Below are experts of layer 6 (counted from 0) of a mixture-of-experts language model. Rows are named down (a neuron's output weights, with its number) and show model dimensions 0-255. Each number is 500 + 40 x the weight over its row's rms, rounded and kept within 0 to 999. Numbers have three digits each.
Before each expert's rows: a language model's description of what the expert responds to. This comes from a sample of Wikipedia text that the model never trained on.

# expert 12
It responds to: Infobox and biography fields. Biography and election infobox words and mid-word pieces, such as Votes, Candidate, Preceded, professor, graduated, cousin.
down0:482576543434492453579578445404486522499415456497473486564517518539480476544527509515476505507540512454483490450523471536469506531519487483510510470489572528535474531422551454520440469498518527492492401513450454500504552490555485411471488479597487461577525500473518518550526488510475470538532485434495574533436484478536538503493519462475525553437469463479518506478496435483495546525480552546551403482480538480460492510419496481483474561501477567530489439484476451507484474504452478489513518422523523523555492475515520459526551509516444524441516449571507493483517514524435467478479482487534514396443582489485546466496467500419494537480574517504533539513483438439463471526486455495501564481472441498502467457488470480527451488539496586556506413524510527528541547576492549

# expert 58
It responds to: Table cells, title words. Numbers and pipes in sports and election tables, plus words inside quoted titles and award names, such as Love, Best, Night and Our.
down0:498507537482510424567531509373524426512499490506516534507485521521503443530507524474481546466528475520450502550550501475466489512533523482498462500515524496435462510516517512481430501497492518569523372452411513484513507458448548499514562514475512555505467472601512474487528466408522486556518481522524545451515497552568543537495490461425481440508564557541608506472498433514497490488445535548484470466455502454477456480452487508487504484501507553493543408560440399465538468452436520537521446461466473578511468549508510547461489573483528511522435459547450501556502458579536376449483502549543474403502536525492520525523480451548462512556508413630559482582424463423477444566487518521568453446492514474471474507493542510480508504510479506545469515511531502460564512559470535

# expert 57
It responds to: Size and position adjectives. Adjectives and articles describing places and buildings, such as a high school, a low fence, main engines, large.
down0:545519474416517498531578475399588390489535593549498523525541485486536568571496463507575492487561450541470491460543498561538546513512491496536494531478524460586506439495396458563506453538476444466520497507472517494479505504495537443557447484553477436450495481473502521523548559434546557561484557465395432514493481473522454469488509531491409476508494531509529486549490477526464469458494496607540493498485518501380490461509491422416480516518505518517574417437534444445487559482535552522586506520523403584500590491482579499458502475542528448539459480454467496472435513479499460523449531514468480485477535534501510552517573500515497498508481420487469484523476448480477484467487568517535463480507574543476472489481464452437459576619539484472428471459406477506513497536525556

# expert 8
It responds to: Have-verbs, word fragments. Forms of have (had, has, having), table pipes, and mid-word pieces after an initial letter, such as s-or-ry, s-lan-ted.
down0:584494444465513511519487505471585411492538483501570472474531507500495548489544454522537504470507447530578504484533497492441477521545492445440523401509512535526585556490571418557502527456541536451541486501462456495407442509412535437522541538463421447519520456508480541490486470500492474548507566508505510519433513460526463506479434507500450456453456513447505452557565474493509509545467532558537523513476492516504517525384590531419495521534493471507439497513449472475526493468511479563519541517397394567539514442551583542456497539527516513494525464480505505414520529518557456451472489489502491458504500536481514495539440523494472534485490528497549512451385399501503471525465462463511511523489570544528457492522477466435539544509488551450460444493478440443562454483516533

# expert 17
It responds to: Past-tense action verbs. Past-tense verbs and -ed endings of events in narratives, such as went, killed, moved, kicked, sped, plus blank cells in lineups and tables.
down0:494505520470513512590501494486529504547498505477478485540480541557470519484499524518499456535479574468472494429465506527453572508471502488507530476483544472527508440469414488562462466548498564489563443531491509497546485448438530459488476476501448510499476463495448481490459525478589464603448485485558522526472490485512485517539450500450533487531491474471518426500436474546514459487501505572537487477482487503511452512436492493462479545495551440524483530447542416524508405453453508505601486532522491495461567552508508616454445542474562498416523510535474492529509510529510471525501522433466478435591515495562508478494465481507492478477529517477474508548542516475523445547466543498496500416486461555481493482571455451436478468515490520455484504480500527462570474528493588

# expert 19
It responds to: Coordination and conjunction words. Words after and, or, commas and hyphens in lists and compounds, such as and, or, as well as, husband-and-wife, and/or.
down0:546497506457496488564509473407544488458513450437468504529554490485559459494545441577504522444505489541505523452572563522448520550549484479541530508522536476582550511554410486465545474457479507483525420490513461485447489544466550483558460519546468433566457492525394454526569559478455463574512516469434528576451479499510469471533452531510577500510555507471506522521539511441491500484430515543465470454457524471475415419500540464473494519499465523488493406476434436432508525428405477471504503524480476485534516496500580492475587517488522507430467466552565478440509522586493496478449460467478520411509505577492563526469518492487523505534495534489506544483448452534488462570421450511481513461517517540535489460459479512522497481526526451461505484528517552472451469565528514

# expert 40
It responds to: Word-internal pieces, infobox breaks. Middle pieces of proper names and rare words, such as Pat-ag-onia and McG-hee, plus line breaks after infobox labels and table cells.
down0:528521465495537483476509408412554439505512496528548494481528514488523537467503490452450466520515542487483469499541434554505495607513504478588492502527487503523472510461511463550621539543507490527475461499490468489465494470491559484557552487496445466504521466503481450507470449481506465509461466499481454493482508450508480528528454465410501446417473454524510547521505460446582515448538528483548462470459502515488458459463476505447470515493516479462575471523495445473571501462517461525511510502507419543545559527571512478435574558563542530507551564513524515493475529549442531464462517532545472445502506548524489472454496437488448484487504407475470546476497468479535387519551471516535516514484499541541530459483537427384454474560499384522466463524441526561601495567507543

# expert 36
It responds to: Words after prepositions. Words right after in, to, of in prose, mostly the, his, a, a place, or a year with comma, like In 2017.
down0:507456436473481493585476529533555427514494528488532574449511476509470506450638549467506460526532434528477512504538509474533476549433476460493537465525551489594501469507499400559536532488578537488511441460470430497541513468494504489477538537503421495456483497494500541475420462507444476511447515526456438457459486440545515521490513500458465486452490489480593498559468445495559493474468528559502474494532507485508492449479481510509578488545482546506517527430503454474475403440502507524530444487534535486487482518499535505446508510504501450462503437530525524512489532591439458440530575507530526472525498555516513452468520461539538490535473466455478544513553452468542484544492441504471516479514460506428545428557496420578511481569511474470459497529589492532475483549510626

# expert 42
It responds to: Quantity and partitive words. Quantifiers and counting words in prose, such as several, many, approximately, years, of after one or half, than after more.
down0:541514515437457469593530498527518416554509547485537561496501464497531455498582395494456454552560552477532443438538511521492524548511409487570492482557548474528488517506502503505541474506496543488600512457501522472490516559445520463494504475533483429484534413536479484515485561523495546550527525477503459478520450490574479495497504480478524477480475519465576473451464475488450453560489484589494479454428518514467542496464521478397532481496549497542497449505455423501560454470490462469540548458495453528548487491458568503554466524497511487522536416482438559520471429520472516482445474438541557448560478542552491455464499471488585560475540526457490499556450431494551469562555501514488531539480586494516468525533449412523444476612503479506495453466557463514514537478527561

# expert 6
It responds to: Quotes and line breaks. Opening quotation marks after says/called, line breaks, section headers, and discourse words like rather, you, known, not.
down0:553595537432509490553548494417520440507522381503546493496485467512490501465576488528497469441554528466518534476524531592462512519495414475482529498497464530500489425583467497513492513539455562514502456487524518489549468483482567551479515482548490458523483491531456480450477500425454482470491514506480510458489459566554488543515458495464566544519479482558571506483478524517447361500470499575506434423489442466478471540501464494499585544553505510425496416511499446471483506518446450525524503496466473486530483547524501576477558526493499500556475501514488476588478441517481493541567524556522514496491536508511528524519496535545510496519515490483516556498479487463462545437454527467546469525435503576529526480560508449543562498541472440447556517505523519546543564505452587

# expert 54
It responds to: Name and institution endings. Endings of proper names and institution words in lists and tables, such as University, School, Stadium, -berg, -worth, Dunfermline.
down1:510495486460545504510513516495390556500511554508414487591492506549559528548462555489475481449476459505548416548508518474497537501563612531477547534489529491548520484524411514511514437479544522562490486551530565479496466552475488541463496447544475504515447517486460403444530530565418493456506472490479424550555535508463486527577473523561507558490545445490534509481478470429496540502470509467523443544472454525501520511443485512547454465492508511519519523461527480545553547514518521510552514492531476416514498462548504511537501505537443452435491477540488562462580594438519463518511544425531496471505523481476494527472462534506501486481510491489518453610516439485504528462514528503537465500493494514525457462435538495546485545466535553480486455493521485572505526544536487

# expert 7
It responds to: Awards, charts, demographics. Words in reception, box-office, chart, award and census prose, such as Billboard, Nominated, households, reviews, certified by.
down0:612495483461499487536511442418508478545497575433509471579474498471496447425548499543451476510526467480435472503542500456559538525549436516519483549531466490494485487484453496557523475487501495532560459482454483438458516533483536468464496480573459455552488469489507471472470501374470494536480498531435524479458446437561485548509509584519450431546485523520539506436511420539490442496397481533564450493546547466484497480475458413551470520542479534536445434490517493498553423499491441486479486452535465513519553500533542516493576467476529414412513497577482529531480465495498561495507531503524576463554562492569503493576525437519475536489535455495531493500452509527472519452510504491589464498577484521576529481560470475512497498585484504440420498510536502472520519532456596

# expert 10
It responds to: Authorship and music writing. Verbs and nouns about writing or composing in music, book and film articles, such as composed, written, album, songs; also quotes and punctuation there.
down0:542517517485514499545454534508561451520468453522542439499476494475483503460556467482522476470481573543486508508465464474503462595592391490541495502477461442518524495468436508467464478509513536472480428494477476496558483531451542493556533496587492451515513454555458495556512535448467470561426523535463525535440522494501475521496438491397519470500539510546571509415476459535535492477456528579480498507431587458475504455483525506523485527535490534500490445493458475486488526483492495477548475511453457536560471495479495500517571506588514376496453442576519541522467485566514493477477492503492508461535519462547496471536525464481446500558554449486486532506482424492426545485433476466570492498493470597532491466526425477467444506507471543525466560593575521507543478555527464

# expert 37
It responds to: Quantifier determiners. Determiners and quantifiers before nouns, such as the, other, all, most, more, many, several, both.
down0:508492530414555525513492498429576466495547425459547510517501561556441459466557538522515494465542557489515482491497475537548446525505428515474447485527526498590476462511372519502496421428433538574480491485458512490474459553518499505532582489504477491496502490437505517543442490442471487605540511462542508473501499425504411465491487574486508486541469488426539526547437449429565510497506547516559490470517541489477455500505506590486453545536532549571465468366455414500474543446566502521531530533494495552517531473502562448434499502489526494528537463452456502593506537533509488506476497476514510469425559467581502536581581532481539526481441460503498523470509491449472474529477491508438442459521564549417475482519501413476493523553495500432506465496473503449538565526484539

# expert 21
It responds to: Determiners before nouns. Determiners opening a noun phrase, mostly the and The, also his, its, a, as in hired the architect.
down0:550527473515524522490478495446571446474513447497511513611479461515511458525514463539488455543553553521483479488525494511503475514533516448488531485528494471502534542469415522525475526483553466542493434526493478430504541504489551526540460469453459482504540393455526518571532469471452496523508536485509450516477463543488485503493446491558514511557435463535569522576442515458494467461476502566502484517435503582441481477583434493466464543471504512488457438423499399448463552515499535537529517495456470556522516454576496525460512533471499421505456480476521472512507452544488477465510539439516412436563489484516537481538573451388546494537492499549569468468544469475451444509429544518588522479524580489477449496481433501483529528555510512500543502487548501576549503490396529

# expert 52
It responds to: Titles and name pieces. Political titles such as President, King, Minister and Conservative, plus inner pieces of foreign personal, club and place names, such as Ban-i and Pan-ion-ios.
down0:577522465412461516513443483502599504573493406478525494473513478509518498521544437521478453458528530525468535435500523526509491582497458485471496434488542517468561472534475544533476463438449550461516457488497471445481467488494540484505456430443470452514534386502456496509464523512497485508516555389482496478471434541525445391521475513518473543439502511467557478533559430538522497505452518558572519477477511479484476391453540537487515516512464477454489466484466537525466525502507518563501525578420508587549508471511500549486523518438478504449437485510418557533409489470534455517478558493538540472509547426504540430520529492562448492424514572495505539506449441493462546426468489493516510480464568464477517414492520437486498539550508450440532475541467577490509535557470561

# expert 11
It responds to: Infinitive to, modals. Infinitive to after nouns or verbs (appointed to build, caused Henry to become), modals would, should, could, plus table separator rows.
down0:510482494533505519514507500448514463525511481457526492566499474486542544465592428504508437516502547536483449431549477526563479512514480510530533485434521511521529463500584502555487533499478529474489482499541519489422477469435580475550534497498458460435463496504443514475487539532484541545533503564422543468482499514522539518535500441514508466495518525507509482461484503508537426456463474528564524412506487466448490457489495410464548545511439480598516399480556423507536478526485518490543512464507476505509525510473575499581462478506429489477531491544509461455513494498506490495480472514516489554542481480519495539541543483468469524511527484467538558512509428371488460470510518519551471518519514425553478512461462559533520587579544514465436505503471483530586506566470540

# expert 0
It responds to: Sports table entries. Cell-opening tokens in sports and results tables: position codes and nation abbreviations like MF, FW, BRA, plus born, Team.
down0:520509529469531471600514587504508518520525517482577560544503499511504464521482502477532434472524571548562515482489496545470557563545441486518496448525533438555543441493486545494525556453532523460511432503452497486559473514438503527525534461544515506487535529463499559525456503501521459553476600561498515452467478554538506472463474451498507515445503562538490457531544462562520505465440527612501501479450536467425501453507473464459506528539495517541535503445488474518424450458527525529474464435557496529534486499552531524418515527559477484496490476496516503536432443507501488487458487477472531450522518527479479528552578497511521500500515506496473559507462443484588453536466419475580491491492598504484498504458457462486510471530453490521525533488445566409508480522524593

# expert 51
It responds to: Dates and years. Years, months and day numbers in dates and ranges, such as mid-1980s, 3 May 2024, and 1912–1914.
down0:542509483500563441555538551492535542564499461532473486485443512469521473440563546506506515489531534514526476477491464517491472514433409443538461466572563527504502584558445478520516477447465487456550486494514520458519525497452503485482528559532492491538513410431534590471452535447450468509582571485533477471565428532436503462510475428475564524554538483455547509535501433540512482565461523569491502489438521516477451542519523496478513531519460515470464548469481489513551478478509489485491419474457444455505481497516522508535579531517559502447487469503486479589531445573543448547539448460496496529545528563531459503442525510518511529514459514485455548504478410502518530504429454473534459507482541537499479407555483535454527544567458493449520497558570506521450468551528567

# expert 4
It responds to: Definite article, nouns. Mostly "the"/"The" before titles and names, plus the nouns right after it in prose, such as film, song, river, island, Great.
down0:545558452482480510533484521477515454444515496503495513514523449489498494516527489491497441496497472530504510445523449501536516580532494411541511444484558624485446502429498480493463479484572509464559456535500468455563482479496555465517458464488537496559439478441522456493493464406553480478477567515516456434548506522625510462500424545498518467486512521492580538497540358554483534546448473512507428480500578516460497497477527433410475525516488439571533465483479448516544473435401510549532606486465446548498527480546483501432545427526545464536410463491442490545451467455492502423467512461486515522457571557519525481514504529500548503520449537498493532524544494452518472528466480501556456465522537476528483534443439509482484521548462515479579470485542584399479585527462497

# expert 26
It responds to: Sentence openers. Sentence-initial words after a period or line break, such as In, On, However, For, During, and list-item dashes at line starts.
down0:539497525451480538490460478407563404440487568471593494532521530461467493519537460502507506452502411497431526450440459521470490564500472501508441433583514540548417460474460540503434459545441528434599506506480494519523524534452487470496477494536511487483561431538473509435534531481463528509475490500424504512434497518518451464520537513478512501457413456468463533506513519573541472568469493533483516505383532431511481478461477493438501474545514538529524404464431438522453475498502424547504494506542437557537472524463508460474485521488493477545483475470532494482551481500510429518433554465462586466539560492476469483519541472493485459541556507510494480528497431472498431508440506476477527479428498499455554424478481518485394523544539420523495569540480518485544460537517509

# expert 56
It responds to: Place names. Place names and the commas between them in locations, such as New York City, U.S., Carolina, London, plus table pipes.
down0:561491479467423558592530492403502430482509435501532591545499528487495493524532477514504517433616429502506477466550492521475492572476417503488488530510537474492511574554449506500459503527494585529589481509447505497462469461498548485554491495537489483493538486537528491509477429466480531515539530526547535456551499456526518528543538500442472468508507525495477480498532472462485451535405499535485455470489521471410504472479501466413464551562490475503459498434435502504508488398527522508558526577527534556565535497507516520450516516481507440486479478523478566511488539559567502454455435510485531391459484492500493536513501443540502491563493470489507592482469399498501483548509490478525420446455540431567460473534505473462498544592498544453527432494528535475540532514503536

# expert 13
It responds to: Line-start capitals. First token of a new line, heading or table row, often a capital name fragment or year, such as Ka, Born, LeB, Upon.
down0:529453433456518545542474475435570521481550425461568447535514479569444454528522518491572491439486547524502469488463518521538474495544484520565524530518553471540447516478431507497509438431468466584518466465515557436519511560544473530606496528496532520538510562529491532475520452497543413544458489457491485528529479410522494462499438514432443472509535444490532462414501437555499490460468544555521448503510470447434525477462533465524431533554517535517515448473462478556535489457536452586564471478480471535513578556513512487466525507508555442488433471528496500511456488456530462471456505515562576422498489539544513509508568459488529481517501472489467529518492431452500510542518485453524473433550525524524540471506474411482506512534475515492469555498470519449540571509565609

# expert 2
It responds to: Reporting verbs, headings. Reporting and main verbs like announced, stated, show, would; closing heading markers ==; line breaks after titles; prepositions for, with.
down0:540536476460549517585517531413556491476484474441560521573555452513495536550515469388500462433493498508480519525533505502483466498497480442540525521476580449472545460540496499471501520535578580492488412570528505500546506548473497467557502474506482484539562456506489553462577459547520491473492495534472455527489449475492469467495472503485490441483436539492569490474510472485456438489434457554549519523490511509421509529437496478505513559573530546497581428415539457525523516448522510489578528561460456492457478528555550506442531471465551513459457496512507473493509507509523481491424503459503515488475487428534479527497506472529485524560510468516529481462505454508464402567471533564530501511503510531543503438471479456506515555591531487440469423536494501477515459538529543

# expert 31
It responds to: Measurements and specs. Units, symbols and list-field words in technical or biological specifications, such as mm, km, Inclination, Density, Clade, Species.
down0:535478468447473533602483482440549487511571454447473545601456521442514503513528489521517422499483502545574486474510465500521504464567471523532514512515576515451594494526457479528480547506470496457442505556488514515570504408469501459547524535484512478498510468527451530537477525499441558509544565543481511500457463513563417521445490489490537501560497440529512562429515450452580466547379549577506548467482517520469470497449493514498462495553522489496485476504496486481490534464482475571544517524479545568525480562516542510462582543437518499491493510566447488551358500514441509453453516500481532433465552500512509496479464458565440530410497536535468512582528503454502453499492468494457525443449509482437469471501516498501497479548492506435468540481531456477493475558501516